python train.py --n_layer=10 --d_expert=128 --activation="swiglu" --router_score="sigmoid" --normalize_top_k=false --norm_eps=1e-05 --beta1=0.95 --grad_clip=1.0 --train_tokens=632300000 --dataset="wikipedia_en"
Below are experts of layer 7 (counted from 0) of a mixture-of-experts language model. Rows are named router (the router's row for the expert), gate (a neuron's input weights, with its number), up (a neuron's input weights, with its number) and show model dimensions 128-191. Each number is 200 + 20 x the weight over its row's rms, rounded and kept within 0 to 999.
Before each expert's rows: a language model's description of what the expert responds to. This comes from a sample of Wikipedia text that the model never trained on.

# expert 3
Description: Function words and separators
router,159,194,191,180,220,230,197,204,192,214,200,199,142,216,183,184,212,221,214,208,187,201,204,207,191,181,208,201,216,211,204,173,206,227,199,201,246,188,245,198,183,193,156,178,205,194,259,173,213,210,203,170,194,181,198,189,187,207,185,169,186,223,215,195
gate11,235,200,178,223,162,207,204,180,152,191,191,190,209,217,176,221,223,187,190,182,201,202,195,205,172,199,195,214,222,222,184,182,201,239,262,241,252,225,159,216,192,192,210,204,214,245,195,211,186,229,179,197,207,193,202,201,203,190,187,183,167,225,223,205
up11,164,199,220,206,202,189,198,217,220,198,192,196,180,209,196,188,176,215,184,242,198,179,181,165,189,194,197,171,159,213,208,221,215,215,185,201,208,187,243,226,151,186,148,186,180,207,197,235,179,195,219,209,195,203,185,199,202,205,208,192,222,217,196,223
gate12,192,173,192,194,193,181,216,199,207,220,212,214,215,237,151,223,182,223,213,193,180,209,163,174,219,210,205,188,194,196,226,178,185,218,211,199,223,218,217,211,188,219,213,191,213,248,200,177,191,192,215,190,208,190,246,200,170,214,205,182,175,188,222,212
up12,182,204,180,185,242,189,187,151,188,198,233,195,185,203,196,203,150,179,184,214,199,190,227,205,216,202,203,180,212,187,228,187,212,178,210,222,196,196,242,191,186,185,184,186,193,195,205,215,225,179,187,177,230,162,239,154,177,210,205,199,214,198,182,219

# expert 0
Description: Word-internal pieces and nouns
router,197,225,189,218,188,182,189,193,200,193,230,183,212,216,192,192,171,198,183,224,195,182,234,213,230,198,214,204,205,208,188,205,192,202,213,196,220,212,197,200,196,175,168,207,216,205,184,186,185,200,181,222,192,202,212,189,216,180,183,194,198,200,189,208
gate0,228,170,164,194,202,215,242,208,217,165,197,184,188,208,216,184,162,215,197,173,165,176,182,205,202,225,166,171,206,154,184,210,216,241,239,158,198,205,193,203,201,213,198,188,187,212,232,233,180,204,226,201,199,205,166,198,193,210,190,187,194,199,209,210
up0,172,197,247,207,148,187,224,205,203,196,181,182,178,243,201,229,194,227,198,202,219,206,188,175,200,196,209,188,207,230,218,185,179,200,215,208,215,242,211,209,187,211,218,187,229,212,206,189,169,194,212,193,174,214,198,200,198,218,228,208,207,192,189,169
gate1,221,227,199,206,185,201,221,194,185,203,194,185,209,186,218,186,217,196,201,221,212,190,179,153,192,171,190,184,207,196,259,181,197,191,198,173,227,206,209,203,202,197,191,161,193,219,184,197,211,213,193,205,187,187,178,205,254,202,208,184,225,211,221,206
up1,248,162,165,188,202,213,177,164,209,197,202,196,167,172,195,199,228,174,177,185,199,202,194,183,193,178,171,193,196,206,180,189,198,214,210,251,221,148,211,209,151,196,184,207,179,213,192,228,213,202,191,200,193,224,177,231,190,225,166,210,247,174,208,186

# expert 1
Description: Digits and months
router,197,201,212,187,234,187,229,213,195,183,167,190,194,188,205,214,199,181,179,194,225,187,179,176,199,229,204,186,205,163,194,192,195,191,224,186,204,207,167,196,175,179,257,183,136,181,149,211,187,184,231,171,201,217,184,181,224,183,181,192,201,183,186,195
gate11,210,198,181,206,224,191,200,210,218,193,179,211,184,173,206,207,216,212,200,191,239,168,225,215,181,217,205,177,203,168,190,251,199,179,189,194,201,169,200,190,200,139,206,230,188,188,193,179,175,217,212,204,209,246,194,213,203,240,152,197,200,199,192,172
up11,194,148,206,199,195,220,206,188,206,232,205,196,177,208,241,176,226,218,204,210,188,201,218,214,171,218,240,218,218,175,187,168,188,182,203,188,224,227,205,222,195,208,207,173,203,193,201,198,247,180,205,195,236,181,186,189,184,211,169,190,165,233,215,194
gate12,189,245,222,210,175,193,189,208,166,198,218,195,189,210,211,222,210,206,188,202,232,215,212,190,198,220,169,197,212,197,213,175,197,196,213,191,207,211,190,192,186,196,208,219,204,198,196,226,217,169,197,176,209,183,216,212,215,182,199,205,215,175,197,164
up12,186,178,199,154,173,202,194,215,196,214,187,205,216,207,231,202,177,222,226,209,159,202,174,193,198,202,197,199,199,176,212,194,182,221,214,222,198,182,196,212,237,204,220,180,196,217,189,214,205,209,220,208,179,196,198,227,206,176,185,170,186,203,223,159

# expert 2
Description: Word starts after spaces
router,226,194,201,217,177,202,183,172,204,222,196,219,218,206,190,182,209,199,210,193,187,219,200,227,181,174,189,208,203,231,203,205,206,184,185,223,170,199,222,205,228,251,177,237,251,222,250,211,226,210,188,203,213,190,196,215,175,201,209,249,213,201,216,199
gate11,210,205,208,216,193,219,175,160,217,204,192,223,177,219,213,190,207,208,245,189,186,201,179,185,195,176,231,195,203,222,191,161,216,180,170,174,180,167,181,196,226,208,171,222,163,194,164,206,187,185,214,196,209,195,248,229,168,225,184,222,221,198,209,196
up11,202,184,184,153,205,211,175,198,194,224,192,195,176,194,228,213,217,200,210,224,217,199,234,198,179,192,202,212,193,216,226,173,187,177,217,224,217,215,197,196,228,197,163,230,167,211,202,180,142,208,240,183,213,217,237,179,189,228,203,213,201,193,181,203
gate12,173,209,222,210,162,181,242,207,180,204,214,203,205,232,204,168,204,202,235,205,162,180,216,212,192,185,195,220,215,215,234,207,214,220,207,189,192,223,222,196,193,221,196,222,192,171,240,213,214,215,194,191,192,223,179,216,152,238,194,247,166,183,189,229
up12,196,218,206,197,184,194,172,215,196,189,175,192,217,208,180,204,175,213,226,200,233,210,164,183,210,188,227,195,190,189,178,195,220,212,208,247,226,210,201,250,177,200,182,211,210,199,169,177,183,195,210,222,214,197,194,192,169,212,179,206,185,192,226,186